python train.py --experts_per_token=4 --router_score="sigmoid" --steps=4647
Below are experts of layer 4 (counted from 0) of a mixture-of-experts language model. Rows are named router (the router's row for the expert), gate (a neuron's input weights, with its number), up (a neuron's input weights, with its number) and show model dimensions 128-255. Each number is 128 + 32 x the weight over its row's rms, rounded and kept within 0 to 255.
Before each expert's rows: a language model's description of what the expert responds to. This comes from a sample of Wikipedia text that the model never trained on.

# expert 47
Field labels and values in taxonomy and biography infoboxes, such as Type species, Genus, Kingdom, Born, and "described by".
router [119 153 142 153 125 132 134 173 137 130  99 158 116 152 126 104 137 179  76  69 115 150 125 143 138 119 176 141  31 154 164  67 141 133 115 136 134 151  90  95 138 134 120 173 165 139 152 159 140 161 128 153 107  94  75  91  54 212 120 148 159  48 109 156 179 165 165 111 135 134  97 136  92 105  74 133 108 166 169 123 146 130 106 103 133 218  82 151 203 120 176 137 118 143 118 148  91 137 183 113 121 129 145 137 110  67 155 119 168  77 109 128 173 129 186 147 145 155 122 110  32 146  49 112 108  77 140 172]
gate1 [ 84 123 108 104 141 140 126 172 153 127 133 103  93  89 129  98 191 160 136  90 146 124 163 124  86 135  86 116  77 140 122 119 145 107 178 132 113 105 172 153  68 183 117  85 117 159 152 142 177 103  69 101 120 155 104 131  87 159  98 157 119  75  94 100 149  98 153  82 104 132 136 217 109  74  92 133 129 128 122 111  85  94 171 164 149 167  82 178 135  94 191 122  85 103 113 119 139 162 184 124 130 127 129 123  92 157 118 120 164  90  93 153 160 131 108 137 113  37 147  64  85 158 120 102 134 137 129  93]
up1 [106 141 141  88 102  90 133  97 154 116 177 145  50  78  79  95 210 245 117 111 171 126 156 160 120 117 115 145  54 137  97 147 132 101 174 105  89 153 129 151  76 193 113 123 130 170 167 177 197 131  57 112 154 148  87 115 143 146 119 180 143 107 116  86 143 141 142 104 121 139 118 203 156 116 128 131 139  59 129 132 145 122 131  99 192 136  91 126 170  50 152 146  89 145  85  76 144 118 195 132 153 125 119 162 101 175 149 132 182 114 114 145 184 115 153 152 103  78 136 141  87  99 118 114 121  81 146  73]
gate2 [103 129 118 115 136 167 172 134 111 147 137 141  75 134  98  85 136 180  79 146 105 180 156 133 198 107 146 172  67 119 132 139 126  90  99 181 128 123 137 127 116 165 117 128 155 213 151 157 123 182  88 145 121 125  85 127  66 118 137 182 134 107 156 167 159 114  78  97 163 185  21  97  89 161 141 112 135 114 171 128 175 143 116  74 146 138 114 153 137 142 108 132  93 217 147 131 106  91 144 122  82 101 114  99 141 128 176 121 152 100  64 157 161 159 160 111 124 134 112 114  96 119  73 193 125  76  74  91]
up2 [122 161 107 100  59  97  71 161 135 104  83 152 135 183 131 127  77 133 141  81  98 143 181 117 157 150 107 124 131 108 110  66 145 169 132  98 126 104 102 173 130 150 143 117 112 140 110  90 147  70 193  79  73 105 151 118 104 153  68 104 197  73 155 157 103  78 129 143 108 111 183 134 150 133 110 119  92 183 168 169 132 161  75 142 117 193  72 116 113 149 122 161 129 135 138 175 108  94  96 119 164  89 121 196 175 100 167 161 112  94 101 117 141 124 164 134 172 128 141 167 167  87 121 201  99 117 116  87]
gate3 [118 126 152 192 222 148 123 122 143 145 115 143 147 118 145 117  99 143 120 133 130  80 156 105 116 134 119 120  52  78 126 117 119  93 100 141 108 144 144 161 137 145 134 151 160 164 100 158 141 177 122 133 171 136 115 143  89 149 148  47 139 121 135 145 161 122 181 186 130 147  81 116  56 145 160 146 147 129 159 134 143 120 175 140  84 142 111  62  86 145 161 170 113 104 126 157  56 102 145  92  74 157 118  98 126 150 141 174 115  95 115 144 139 138 172 133  79 184 119 172 122 129 171 153  87 145 127 148]
up3 [143 114 127 217 178 157 105 100 156 146 131 116 133 117 171 117 158 150 135 115 127  84 154  65 121 115  92 159  79 115 128 135 155 147 143 151 128  75 110 109 179 165 126 180  71 128 186 100 143 212  96 127 142  77 148 101 100 146 114 102 128 118 103 103 105  74 170 112 113 102 135 122  42  93 140 104  98 135 133 109 125  97 163 113  88 204  63 127 140 151 142 130 132  81  69 113  45 114 143  92  84 100 133 123 118 146 139 158 156  84 128 141 117 147 128 131 106 150 132 137 109 121 157 129  94 118 139 151]
gate4 [130 170 217 117 106 118 133 149 124 131 113 158  65  86 102 177 114 224 151 100 131 154  71 154 100 127 178 113 116 165 147 154 100 125 109 117  84 156  91 141 124 161 187 196 119 159 166 139 168 180 128 159 105  74 100 128 141  98 117 127 162  86  91 176 206 124 104  95  90 121 119 161 112 138 101 135 159  94 134 134 107 135 126 102  95 163 131  94 131  76 149 145 118 140 129 134 151 109 171 160 103 126 145 159 156 179 214 112 171  64  89 127 120 139 106 135 108 121 131 171 103  69 146 141 142  99 105 177]
up4 [ 84 151 133 159 149 184 120 185 163  90  94 105 141 108 170  90 120  48 134 124 145 135  57 134  62 162  99 139 178 117 128 121 132  59 148 141 161 116 204 140 142 143 109 162  95 218 119  67  88 192 147 138  75 112 146 143 116 110 144  79 128 126  99 104  97  92  79  75  91 120 117  62  97 155 163  92 125 126  90 139  84  89 151 120  91 155 108  92 168  70 151 142 117  78 144 183 147 149 107 170 153 119 195 120 153 158 171 108 109 152 159 128 137 135  82 119 116  68 115 123 115 104 117  70 129 116 125 138]

# expert 38
Brackets, commas and periods in species author citations and LaTeX formulas, plus endings like -idae, -ensis, -aceae, and CJK characters.
router [161 166 132 186 118 117  82  90 135 153  95 169  96 117  94  84 183 230 140 121 134 125 101 170 159  77 211 157  97 132 102  93 150 100 115 155 101 207 125 132 121 123 149 165 158 138 145 169 171 190  73 157  89 125  92 199 111 196 113 111 134 121  98 127 115 148  80 138 114 150 158 134  79 100 121  89 116 206  84 117  93 117  98 128  77 166 121 129 145 118 161 138 103 154 135 143 138 138 164 145 158 132 180 120  86  88 110 107 118 124  93 111  98 161 186 123 106 127  86 102  63 126  73 136  81 129 147  57]
gate0 [ 66 135 100 136 104 161  82 140  96 131 143  75 138  45  94 120 148 180 166 157 143  82 103  94 144  68 108 105 212 160 107 116 147 102 118 141 120 151 120 177 186 128 131 126 180 107  86  96 152 139  51 151 140 138 110 161 140 123  85 139  48 107 166 124  93 117 116 156  79 167 135  94  80 124  53 112 173 120 123 120 104 118 150 204 136 140 131 121 110 144 124 131 100 174  99 188 144 125 134 146 151  70 128 170  67 116 103  89 141 113 151 134  90 187 160 188 172  64 145 126 122 121 113 131 151 114 159 130]
up0 [124 140  91 181 126 187 127 100 102  83 153  78 104  77 104  96 134 163 172 162 120  92  95  88 138 109 132 129 199 144 120  90 184 114 146 189 138 124 175 120 163 131  97 142 190  66 102 123 174 166  63 140 128 144 117 154  94 181  76 162  82 142 179 123  87 101 107 114  96 158 153  99 127  77  83 104 173 116 104 126  90  77 173 211 114 138 110 103 112 135 157 144 124 156  93 149 146 169 130 147 111  94 110 171 127 153 114  62 127  98 129 142 108 178 187 179 171 105 139 123 151 107 127 143 166 120 136 145]
gate1 [141 115  89 136 129 106  64 139 174 120 132 120 126 117 114 116 118 100 137 132 149 119 137  81 140  81 127 142 127 101 124 139 138  76 137 110 174 165 114 151  64 142 130 117 169 173 116 150 180 129 141 163 116 128 165 145 168 151 164 170 115 136 125 141  58 106 109 151 162 115 118 185 154  61 185 162 133 137 117  85 106  49 165 147 116 163 165 130  60 156 124 117  81 141 100  76  98 179 168 136 104 157 115 102 111 139  83 104 190 110 143  71 144 143 161  81 180  71 190 133 126 129 153  98 116 135 138 155]
up1 [109 155 175 140 126 160 177 123  70 157 130 125 122 156 129 115 138 119 108 115  95 140 134 154 100 172 138 111 125 166 137  88 132 170 108 113  89  99 122  88 191 130 154 134  83 108 131 137  49 146 123  86 169 114  87  89 104 116  82  82 132 114 125 116 201 136 136 133 113 131 107  87 116 195 110  79 114 113 165 189 130 187  96 119 155  77 106 113 200 128 139 155 172 130 163 192 175  68  90 122 148  97 155 147 141  94 154 153  71 144  93 170 118  92 118 172  58 193  58 145 122 103 112 161 140 138 118 125]
gate2 [152 128  75 197  91 122  78 145 151 151 150 138 160 119  90 140 194 174 131 174 101 111 125 142 134  61  72 171 130 147  97  94 101 122 144  89  59 168 155 139 148 117 116 129 167 135 123  95 151 148  83  90 119 140 118 197  93 155  97 116 127 184  95 183  93 119  72  95 136 151  94 126 123 160 151 119 104 161  97 119 117 125  91 134 145 174 148 142 156 135 126 136 129 112  98 152 105 105 116 119 143 179 176 145 159  82 118 115 141 169 149  92  97 120 227 125 123  78 144 161 141 125 141 161 105 208 156 119]
up2 [116  91 152 149 165 174 202 139  88 135 163 146   8  88 186 149  87  57  91 112 104 141  94 180 119 118 109 133  72  79 161 129 162 121 127  95 141 114  94 144  96 153 165  82 144 132 153 140 118  98 163 115 158 152 130 108 188 127 159 127 138  97 134 151 174 154 108 150 122  63 113 100 150 104 133 134 147  80 136 161 143 106 139 101  80 112 134 130 163 137 124 116 121 144  87 148  84 152  73  93 120  88 114 168 111 145 143 179  94 143 104 127 143  93 111 106 130  94 134 143 129  58  87 106  73 113 165 109]
gate3 [151 117 155 127 102 131 155 166 108 151 142 161 101 137 117 165  73 166  77  48 199  83 120 170 144 148 132 167 143 181 193 153 162 129  81 117 120  71 138 131 126 102 100 106 127 159 156 141 150 145 145 169  85 134 186  62 105 151 108 181 129 179 116  97 117 149  46 174  97 168  73  91 115 151  96 159 108 131 131 132 134 106 131  83  28 152 148 121 175 120 129 138  83 116 114 159 108 131 156 108 155 129  89 147 136 145 162 107 136 147  81  60 139 141 105 222  86 143  88 191 122 156 103 108 155 115 129 144]
up3 [ 96 172 154  95 101 129  61 131 127 130 107 171 112 100 140 146 164 130  98  93 152 108 101 123  33 149 132 132 152 165 123 189 163  98 174 126 128 133  75 106 133 128  70 130 141 112 125 170 159 165 137 118  88 169 139  99  96 129 124 145 144 169 147 122 138 104 164 145 116 128 149 104 180 109 104  77 195 162 128 132  90 120 171 156 161 131 123 148 107 134  81 100 100 207  96 159  93 116 218 134 113 100 104 119  98 145 139  80 141  98 116 145  83 101 138 116 144 109 146 159 151 168  98 136  77  87 132 136]

# expert 46
Final words or suffixes of multiword proper names, teams and institutions, e.g. United States, Flyers, Cup, Party, Records, Molar mass.
router [134 159 140 127 116 180  96 120 153 131 123 129 137 161 166 119 123 130 133 119 128 114 125  85 145 111 144 129  96 102 116 106 201 167 173  86  93 107 116 136 160 113 130 129 128 160 134 145 159 136 133 124  79 124 225 118 132 155 144 155 146 156 130 165 134 139 168 120  91 125 189 140 103 101 106  93 105 160 150 141 135 138 156 161 129 199 105 109 141 185 130 163 146 133 128 143 144 150 122 108 158 122 127 102 145 131 130 125 131 124  68 111  77  66 124 131  82 107  64 130 113 161  88 180  87 125 125 130]
gate1 [ 86 142 154 175 125 170 158  91 121 135 157 111 198 154 126 142 154 125  88 123 151 151 149 180 102 154 153 111 128 103  87  90 188 109 158 160 142 154 137 112 147 105 110  96 177 117 167 136 105 179 136 106 155  98 173 118 128 171 117 100  83 179 114 115 103 129 136 100 122 161 132 125 107 142 142  89 102 110 154 115 154 148 134 126 181 119 150 121 153 204 165  93 209 107  96  72  89  43 159 145  90 116 181  95 140  94 182 179  90 109 183 200 118 118 116 133 114 128 156 173 133 148 108 143 128 119 161  76]
up1 [176 118  88  86 143  99  98 186 150 157 140 158 109  94 135 120 128  87 153 130  92 109 145 124 125  81 126 128 111 179 143 204 111 154  90  99  97 118 167 158 129 150 153  81 127  93 125 147  91  75 106 149 111 175 116 115 136 101 182 173 143  76 131 152 140 115 107 149 161 104 166 115 165  90  86 123 170 176  98 162  93 142 115 164  93 154 132 107  54  66  96  93  88 128 136 152 146 204 146  56 148  97  85 151 135 188  93  89 170 125  84  88 156 170 139  81 144 140 142  88 136 112 131 133 140 120  88 124]
gate2 [123 148 168 124 111 125  49 101  68 156 118  97 175  65 121 128 174  70 185 109 151 122  90 127 127 140 143 113 126 187  72 126 124 130 155 113 140 152  99 121 160 137 120 106 185 174 160 108 124 148  72 108  95 166 188 107 157 135 131 206 122 106 161 148  68 136  72  81 128 165 111 121 136 164 149 126 145 143  78 175 141 194 140 171 126 144  89 128 140  44 128 109 128 179  86 181 113 161 144 121  95  98 101 156 136 120 214 138 119  88 137 101  83 105 151 126 123  73 141 104  88 170 185  62 157  76 151 128]
up2 [116 161 185 146 142 126  67  77 124 146 125 124 187 117 138 170 126  56 149 109 137 157  80 109 117 178 159  93 146 171 115 160 158 108 129  95 121 191  94 121 189 146 121 132 182 186 155  95 102 152 112 124  83 163 182 112 197  97 146 182 105 135 135 159  84 151  89 112 119 176 125 102 124 106 141 149 162 135 120 167 138 158 123 185 137 123 105 144 135  97 110  79 177 144  64 137  96 137 117 106 101  94 134 165 177 145 215 114 106  71 110 132  86  80 164 132  90  53 149  98  92 148 147  67 138 122 172 126]
gate3 [130 162 146 138 111 177 153 147  30 137 128 136 196  72 112 105  60 108 147 153  81 109 162 101 146 162  60 123  90 177 159 108 126  67 142 116 145 125 127  75 168 119 182 143 102 130 152  94 171 110 105 143 154 108 104 106  94 109 126 121 135  71 120 115  72  90  93 104 161 139 129 123 165 125 174  65 146 117 152 158 126 148 154 137 155 137 133 129 139 153 172 157 162 116 131 115 140  79 116 115 157 142 110 113 133  80  94 144  78 125 121 152 106 120 171 172 174 150  94 173 123 154 117  35 102 128 149 116]
up3 [146  99 104 163 155  28 170  80 191 132 126 113 120 159  95 167 147 131 153  84 157 144  88 136  83 133 164 100 136  83 122 157 144 176  98 103 107 113  84 168  67 152  75 149 204 111 143 144  89 179 143 106 104 142 132 118 143 123 152  94 107 167 169 110 184 102 159 111 140 135 104  81 111 130  97 156 111 158 131 158 128 143  84 100 136 127 146  99 125  95 117  91 145 156 119 117 100 185 142 171 139 143 148 195  88 181 140  98 176 159 135  96 127 137  98  54  87 160 184  47 159  58 141 204 136 146 131 174]
gate4 [169 144 117  97 138 242  54 115 132 102  96 162 135 144 183 165 159 102 195 125 123  92 161  99 108  93 110 141 114  79 135 196 146 135 160 145 121 104 114 125 124 172 252 166 137 117  98 195 128 167 117  84 144 114 112  84 122 238 162 132 143 162 141  76 118 126 150 130 106  87 105 124  94 155 126  82 108 102 122 105  81 115 184 133 112 149  85 110 140 132 101  88 135 140 127 194 147  85 125 102 155 110 138  64 142 120 118 148 144 167 128 167 118 110 133  93 162  98 102 110 156 120  98 158  97 136 129 135]
up4 [ 85 118 152  83 163 109 142 134 109 119  68  75 146  60 113 132 132 103 143  96 156 148 131 147  93 182 122 138 132 162 148 110 125 174 100 139 133  87  94  91 161 188 158 149 166 143 163 157 103 183 156  92 131 142 178 131 103  82 122 149 124 142 109  96 131  87 155 124 144 108 196 156 144 139  96 132 148 128 125 104 126  99  83  80  86 119 145 142  81  72 156 104 170  93 156 169  73 128 123  92 128 115 133 113  97 176 122 199 175 161  88 151  82  68 207 167 192  95 179 114  64 119  85 128 185 143 135 146]